Experts of a small language model.
Size: 10 layers, width 192, vocabulary 14831, 48.5M parameters.
Experts: 32 experts in each of 10 layers, 224 SwiGLU neurons an expert.
Training: a variant of SOAP for the experts, 357M tokens, 5451 steps.
Below are experts of layer 6 (counted from 0) of a mixture-of-experts language model. Rows are named router (the router's row for the expert), down (a neuron's output weights, with its number) and show model dimensions 64-127. Each number is 50 + 12 x the weight over its row's rms, rounded and kept within 0 to 99.
Before each expert's rows: "raises" lists some tokens whose logits its average output raises strongly, later layers aside. This comes from a sample of Wikipedia text that the model never trained on.

# expert 2
raises: ",", " and", ".", " (", " or", " in"
router:37 62 48 73 46 34 59 36 48 52 62 50 50 66 40 63 49 55 60 35 40 45 55 47 68 44 40 32 59 28 76 52 45 61 62 55 48 64 56 49 63 60 53 51 50 55 49 60 45 53 43 16 46 64 70 37 45 49 55 62 41 59 69 40
down0:57 46 47 48 49 47 49 39 59 62 61 34 41 52 49 67 45 35 54 50 29 34 60 46 76 47 36 72 61 25 45 40 39 38 32 39 53 54 64 66 42 29 53 31 29 53 61 55 48 61 74 42 46 34 63 61 55 24 76 25 33 38 40 62
down1:53 67 45 55 46 46 44 32 60 54 61 75 69 69 77 26 58 41 43 43 45 66 42 30 67 55 51 55 48 38 55 61 37 61 42 51 44 34 80 35 42 42 52 46 50 53 22 38 63 71 66 43 45 51 68 43 39 54 56 55 29 60 45 39
down2:52 51 36 55 47 42 68 40 44 39 40 58 40 56 48 41 73 48 51 42 51 60 64 43 51 52 37 66 66 54 61 49 52 62 22 35 55 69 46 48 70 47 65 50 47 62 43 56 29 46 65 48 26 38 37 64 23 56 76 53 40 33 49 26

# expert 23
raises: " ", " the", " that", " this", " her", " his"
router:50 44 32 77 52 48 54 49 54 40 61 37 53 48 52 20 51 39 57 50 29 63 44 41 54 25 44 57 43 37 69 73 36 53 63 48 45 67 66 41 64 60 46 19 52 56 48 49 45 55 54 17 35 65 47 64 57 59 41 31 48 50 52 51
down0:67 35 54 37 55 63 53 54 35 46 39 37 62 61 49 53 59 51 37 66 49 41 46 60 59 60 47 40 59 71 57 60 49 69 59 50 55 38 35 52 35 48 64 63 51 45 54 34 49 38 37 50 41 52 51 55 54 58 55 19 36 51 74 39
down1:77 78 51 46 43 39 45 60 58 58 32 40 43 53 53 17 45 58 55 41 44 51 55 48 42 37 52 52 44 56 67 62 56 65 63 53 40 30 40 39 59 49 80 63 28 37 64 55 59 42 63 58 58 53 29 48 34 65 46 32 55 49 62 41
down2:75 48 39 44 36 56 68 36 45 50 58 65 36 45 59 48 53 49 41 63 36 63 58 46 47 74 45 58 43 45 63 35 58 49 34 58 20 56 64 56 31 41 56 50 49 51 40 33 30 58 46 65 31 69 60 50 50 39 35 68 63 34 43 46

# expert 21
raises: " and", ",", " or", "\"", "\",", " in"
router:47 45 53 65 50 38 45 64 48 46 61 33 41 53 43 34 54 37 32 57 11 57 52 50 50 37 53 45 41 47 69 63 42 52 84 49 50 55 59 55 31 67 66 28 36 55 51 72 51 42 18 54 53 52 68 36 53 47 50 68 49 72 58 54
down0:67 36 62 54 65 49 38 44 35 38 34 52 40 58 51 50 53 54 57 33 64 34 56 53 42 41 42 61 51 51 50 34 39 36 69 62 46 57 54 57 56 29 56 48 62 50 46 60 36 58 54 67 37 63 33 50 72 51 29 62 64 58 43 31
down1:45 71 61 35 53 51 77 70 64 70 63 59 35 67 62 29 53 57 37 52 34 48 24 42 48 51 63 55 52 71 55 43 63 37 47 49 85 63 57 57 42 41 51 60 55 37 39 49 55 28 37 33 39 62 59 61 39 27 59 49 55 30 60 42
down2:53 37 48 53 58 38 43 52 56 47 32 44 53 59 47 51 42 59 44 51 52 41 36 58 27 54 60 50 62 46 62 33 43 61 45 52 57 62 43 36 53 33 58 64 47 53 51 36 50 45 48 32 53 50 42 50 64 71 70 38 46 40 43 54

# expert 5
raises: " and", ",", ".", " in", " ", " ("
router:45 58 54 58 60 53 54 39 50 36 64 28 58 58 28 65 56 58 55 42 63 51 51 56 46 36 42 50 51 38 58 72 45 67 57 65 41 75 58 33 67 69 66 49 33 41 44 64 52 57 29 59 43 49 52 54 60 59 56 50 52 54 59 33
down0:51 50 40 55 45 55 53 41 54 53 47 46 63 57 56 47 53 55 42 50 73 53 54 33 78 52 74 59 59 58 62 36 57 26 63 48 58 41 41 40 41 59 40 48 44 57 33 51 26 56 52 47 45 42 52 57 62 27 51 32 37 47 52 48
down1:48 78 57 39 29 62 33 60 65 34 68 40 70 69 48 53 38 53 74 68 57 44 61 40 52 38 43 47 43 42 57 33 70 56 34 28 46 31 58 58 51 45 44 46 32 69 42 54 57 52 66 50 56 63 72 54 62 43 58 41 43 68 49 37
down2:73 61 32 51 69 56 54 47 57 49 69 45 51 48 29 50 57 57 64 56 46 58 50 39 64 46 53 39 54 51 54 55 45 60 39 48 35 46 72 65 38 41 56 59 59 33 49 65 45 70 65 65 36 56 55 60 56 59 50 48 39 72 53 70

# expert 30
raises: "-", "|", "==", " up", " ", "==="
router:32 61 31 72 57 55 60 73 52 39 51 30 51 46 52 39 54 45 61 63 39 46 36 55 67 59 57 24 57 42 40 59 62 77 58 46 68 43 38 52 53 52 71 46 73 54 54 58 23 60 42 39 33 72 54 43 63 68 41 62 43 61 68 50
down0:71 53 56 51 55 34 53 47 49 26 48 45 37 48 54 48 43 57 45 60 67 62 43 56 38 44 54 61 57 38 37 52 55 42 55 56 70 60 65 30 38 46 43 76 47 53 68 40 43 34 46 46 60 57 33 63 50 48 54 51 53 65 55 72
down1:66 44 41 45 54 37 50 47 69 48 58 36 46 53 55 57 57 46 67 72 65 65 58 64 42 65 62 74 43 55 25 68 45 35 43 52 65 43 37 62 59 41 58 37 49 58 51 53 48 41 46 73 44 22 55 47 64 58 53 51 49 53 64 42
down2:50 51 47 47 53 52 39 32 48 38 41 31 58 46 38 74 50 61 19 43 37 51 57 51 71 42 31 56 55 54 36 67 28 26 53 48 61 72 34 45 39 47 61 54 52 57 76 51 39 49 29 59 30 63 41 48 62 49 41 85 64 37 53 24

# expert 24
raises: ",", " in", " and", ".", " or", " ("
router:31 70 33 46 52 26 65 41 49 52 49 41 41 68 34 32 55 31 59 39 39 37 44 55 55 49 54 49 53 62 57 49 83 55 58 41 44 55 53 60 34 57 58 52 38 46 46 50 42 48 28 44 36 50 39 50 49 27 75 54 19 58 61 43
down0:36 40 43 41 53 77 45 26 47 61 48 67 51 37 41 73 48 55 32 52 55 38 40 66 50 50 48 46 40 60 39 56 37 50 39 38 72 44 61 40 49 54 48 68 45 64 64 55 55 62 30 59 58 49 33 43 38 53 42 57 31 43 56 34
down1:66 63 67 54 60 54 46 50 33 63 57 72 54 60 53 20 52 49 45 57 57 54 32 58 63 62 53 40 36 76 56 65 60 40 48 58 39 32 85 56 58 54 24 35 58 42 45 40 51 78 42 49 49 49 58 60 42 67 63 70 42 62 45 38
down2:53 47 24 67 39 37 57 40 52 58 69 37 50 61 42 53 60 50 58 39 43 42 69 57 51 34 63 47 25 74 65 49 38 44 52 43 58 49 33 56 48 64 40 60 53 41 43 71 36 60 45 39 63 56 41 49 45 51 44 39 49 56 42 56

# expert 14
raises: ":", " |", " and", " or", "\"", " ("
router:42 37 30 42 56 52 32 67 71 51 61 23 52 53 41 40 59 50 76 58 38 53 36 24 53 46 69 48 54 51 53 75 62 53 61 62 50 46 36 64 59 69 66 47 54 39 55 58 54 47 31 27 41 71 62 64 56 37 45 61 24 49 71 48
down0:69 43 39 60 41 64 64 61 55 45 49 64 46 49 45 53 44 58 54 51 40 43 44 42 71 28 53 57 61 68 69 44 44 59 55 48 35 40 40 53 38 29 60 53 47 47 53 36 58 66 49 33 44 68 50 53 41 44 40 60 67 51 56 51
down1:08 45 59 40 53 44 59 46 51 59 59 52 62 49 41 34 64 62 35 54 74 59 41 54 51 37 37 52 26 43 59 48 58 50 52 44 49 47 57 52 58 38 62 34 46 29 55 43 61 54 53 38 34 44 48 40 46 46 51 28 42 33 54 49
down2:33 46 76 54 55 54 52 47 28 44 51 64 35 71 59 49 56 54 49 48 65 64 64 66 50 44 59 65 51 44 57 60 37 36 40 68 22 56 53 39 43 59 33 39 55 43 58 26 57 35 55 39 45 52 40 22 80 60 52 62 58 52 53 53

# expert 12
raises: " ", " in", " A", " un", " a", " In"
router:48 51 44 59 36 64 38 43 41 59 32 38 43 61 53 37 30 49 85 61 45 46 65 63 57 27 51 43 62 56 62 71 79 53 46 46 60 41 43 74 53 65 56 41 64 54 45 46 33 52 45 50 46 44 55 40 76 59 31 54 50 57 50 57
down0:47 53 76 71 56 70 71 60 49 46 79 37 47 71 61 51 50 65 53 45 36 52 46 46 61 36 42 42 34 42 44 51 59 52 71 54 71 48 69 37 55 50 45 59 54 70 49 33 33 51 57 43 44 59 57 68 54 49 53 46 43 40 70 36
down1:58 46 63 28 50 37 50 36 52 53 47 46 57 79 25 71 59 49 76 49 51 52 65 38 37 15 44 46 45 49 41 28 53 60 66 21 54 42 36 28 54 43 38 46 45 56 55 34 39 43 49 52 68 57 56 55 33 54 36 61 46 57 59 56
down2:23 41 54 21 53 38 46 56 37 28 53 53 49 57 57 34 48 44 63 46 56 59 49 56 51 37 42 52 42 40 58 47 59 40 42 52 38 37 37 44 42 65 69 58 36 74 44 62 41 56 54 36 47 69 64 61 33 28 51 31 32 53 40 74

# expert 7
raises: " a", " the", " an", " one", " part"
router:35 69 57 79 54 39 34 63 40 29 23 32 40 50 32 49 53 63 73 69 40 76 59 34 68 43 54 49 37 40 68 65 44 77 55 52 48 61 67 70 47 59 56 50 56 53 59 42 27 29 43 26 41 33 68 43 40 61 39 45 43 46 70 40
down0:18 46 33 64 52 48 38 65 72 62 59 33 52 43 56 51 66 65 26 66 57 43 47 46 53 46 67 51 45 46 56 63 57 36 50 49 52 42 51 49 60 48 41 51 61 35 64 60 31 67 68 55 35 39 59 67 41 74 47 33 53 57 45 42
down1:72 39 60 52 42 31 52 56 59 34 53 46 60 64 55 59 52 69 32 59 34 51 63 42 60 39 54 56 33 58 43 32 52 52 63 55 57 44 55 44 40 70 45 59 53 53 45 30 50 44 62 27 70 58 56 28 51 47 41 50 78 49 62 57
down2:47 56 44 71 60 60 31 44 45 53 50 26 65 51 65 52 56 55 48 29 63 42 43 47 38 31 48 67 30 38 53 31 57 52 46 41 60 47 44 56 49 50 74 27 46 27 37 65 36 61 62 44 44 54 51 32 32 60 44 43 60 70 33 51

# expert 27
raises: ",", " (", " ", " |", " –", " and"
router:48 75 33 76 46 44 49 45 41 53 56 39 34 60 39 39 54 39 36 75 43 63 36 34 45 32 55 50 61 48 69 64 48 57 56 39 64 57 49 49 68 75 58 55 38 34 44 53 55 61 63 41 30 62 53 53 59 61 34 60 47 58 46 50
down0:66 26 65 70 40 47 23 42 45 44 53 62 56 44 41 48 63 62 49 33 69 47 51 37 41 60 37 54 42 71 34 59 50 75 58 43 43 69 66 69 56 64 46 52 44 35 52 63 51 73 61 52 41 56 51 54 54 48 44 66 73 53 45 60
down1:58 80 61 68 34 62 40 35 28 33 51 48 52 44 09 46 67 61 66 54 53 47 56 53 42 48 24 47 55 45 40 70 53 53 51 45 70 60 48 59 66 47 36 33 74 45 60 44 32 39 40 31 57 48 40 57 65 47 69 50 33 60 44 41
down2:65 38 36 46 72 62 40 58 38 54 58 60 45 56 61 42 46 52 73 50 48 34 54 41 51 55 65 33 45 40 69 80 53 32 62 49 68 37 44 55 51 58 56 49 55 71 53 58 66 61 41 61 50 42 61 30 42 33 51 65 60 58 47 31

# expert 13
raises: ",", " ", " in", " s", " and", " ("
router:41 46 46 71 59 52 60 35 45 57 37 45 67 56 49 22 42 50 70 43 41 75 67 32 46 32 61 24 44 41 63 66 48 57 64 50 42 55 65 56 68 71 66 26 57 49 60 57 54 58 60 40 34 79 56 42 40 49 59 28 36 66 36 45
down0:63 56 66 30 47 31 37 31 17 32 48 52 46 52 58 35 45 55 37 45 45 35 58 34 57 51 34 38 62 58 64 54 59 47 52 39 53 61 47 52 77 44 64 58 37 41 38 56 67 64 51 39 54 46 67 50 56 51 55 34 61 45 56 60
down1:61 59 57 30 76 54 37 54 36 38 23 61 47 36 71 45 45 56 54 44 47 63 63 50 44 38 63 35 32 64 57 55 60 46 28 42 48 36 37 45 39 60 42 45 60 50 54 35 69 54 44 44 51 37 41 56 62 64 44 68 38 60 32 56
down2:43 73 56 49 67 36 50 54 76 35 37 59 71 57 55 43 62 52 42 53 55 49 44 51 32 63 67 52 49 50 50 32 57 50 48 52 73 70 40 55 37 51 24 46 40 60 62 39 19 32 49 47 61 32 49 41 60 58 54 60 64 54 31 39

# expert 17
raises: "A", "C", "U", "M", "E", "\""
router:30 64 25 58 54 25 55 55 67 39 34 25 50 60 50 30 56 36 78 68 57 68 44 51 77 55 56 43 52 45 60 62 65 72 77 60 69 52 66 51 54 65 61 27 53 51 64 57 49 43 50 32 26 35 47 40 62 39 56 56 47 61 55 52
down0:31 21 41 53 59 57 52 31 36 62 45 44 69 33 53 47 69 30 64 42 34 52 62 64 42 46 54 65 63 62 60 26 58 69 43 27 59 29 48 50 47 48 44 50 60 30 41 69 48 49 58 48 51 39 56 56 58 44 49 32 57 33 37 44
down1:72 26 52 43 57 40 29 49 44 37 43 58 56 42 49 48 43 42 52 60 34 56 74 63 48 63 49 46 70 34 49 45 47 41 53 42 40 37 58 30 53 46 55 49 39 41 52 53 55 57 68 54 53 42 44 45 51 80 45 51 44 40 32 49
down2:40 53 40 56 44 37 49 41 42 69 65 26 50 51 43 46 27 64 33 50 42 50 47 50 40 40 49 50 48 50 44 61 20 74 56 47 36 38 55 75 55 60 27 54 47 36 64 57 51 46 60 43 37 47 46 75 44 55 55 58 46 49 62 46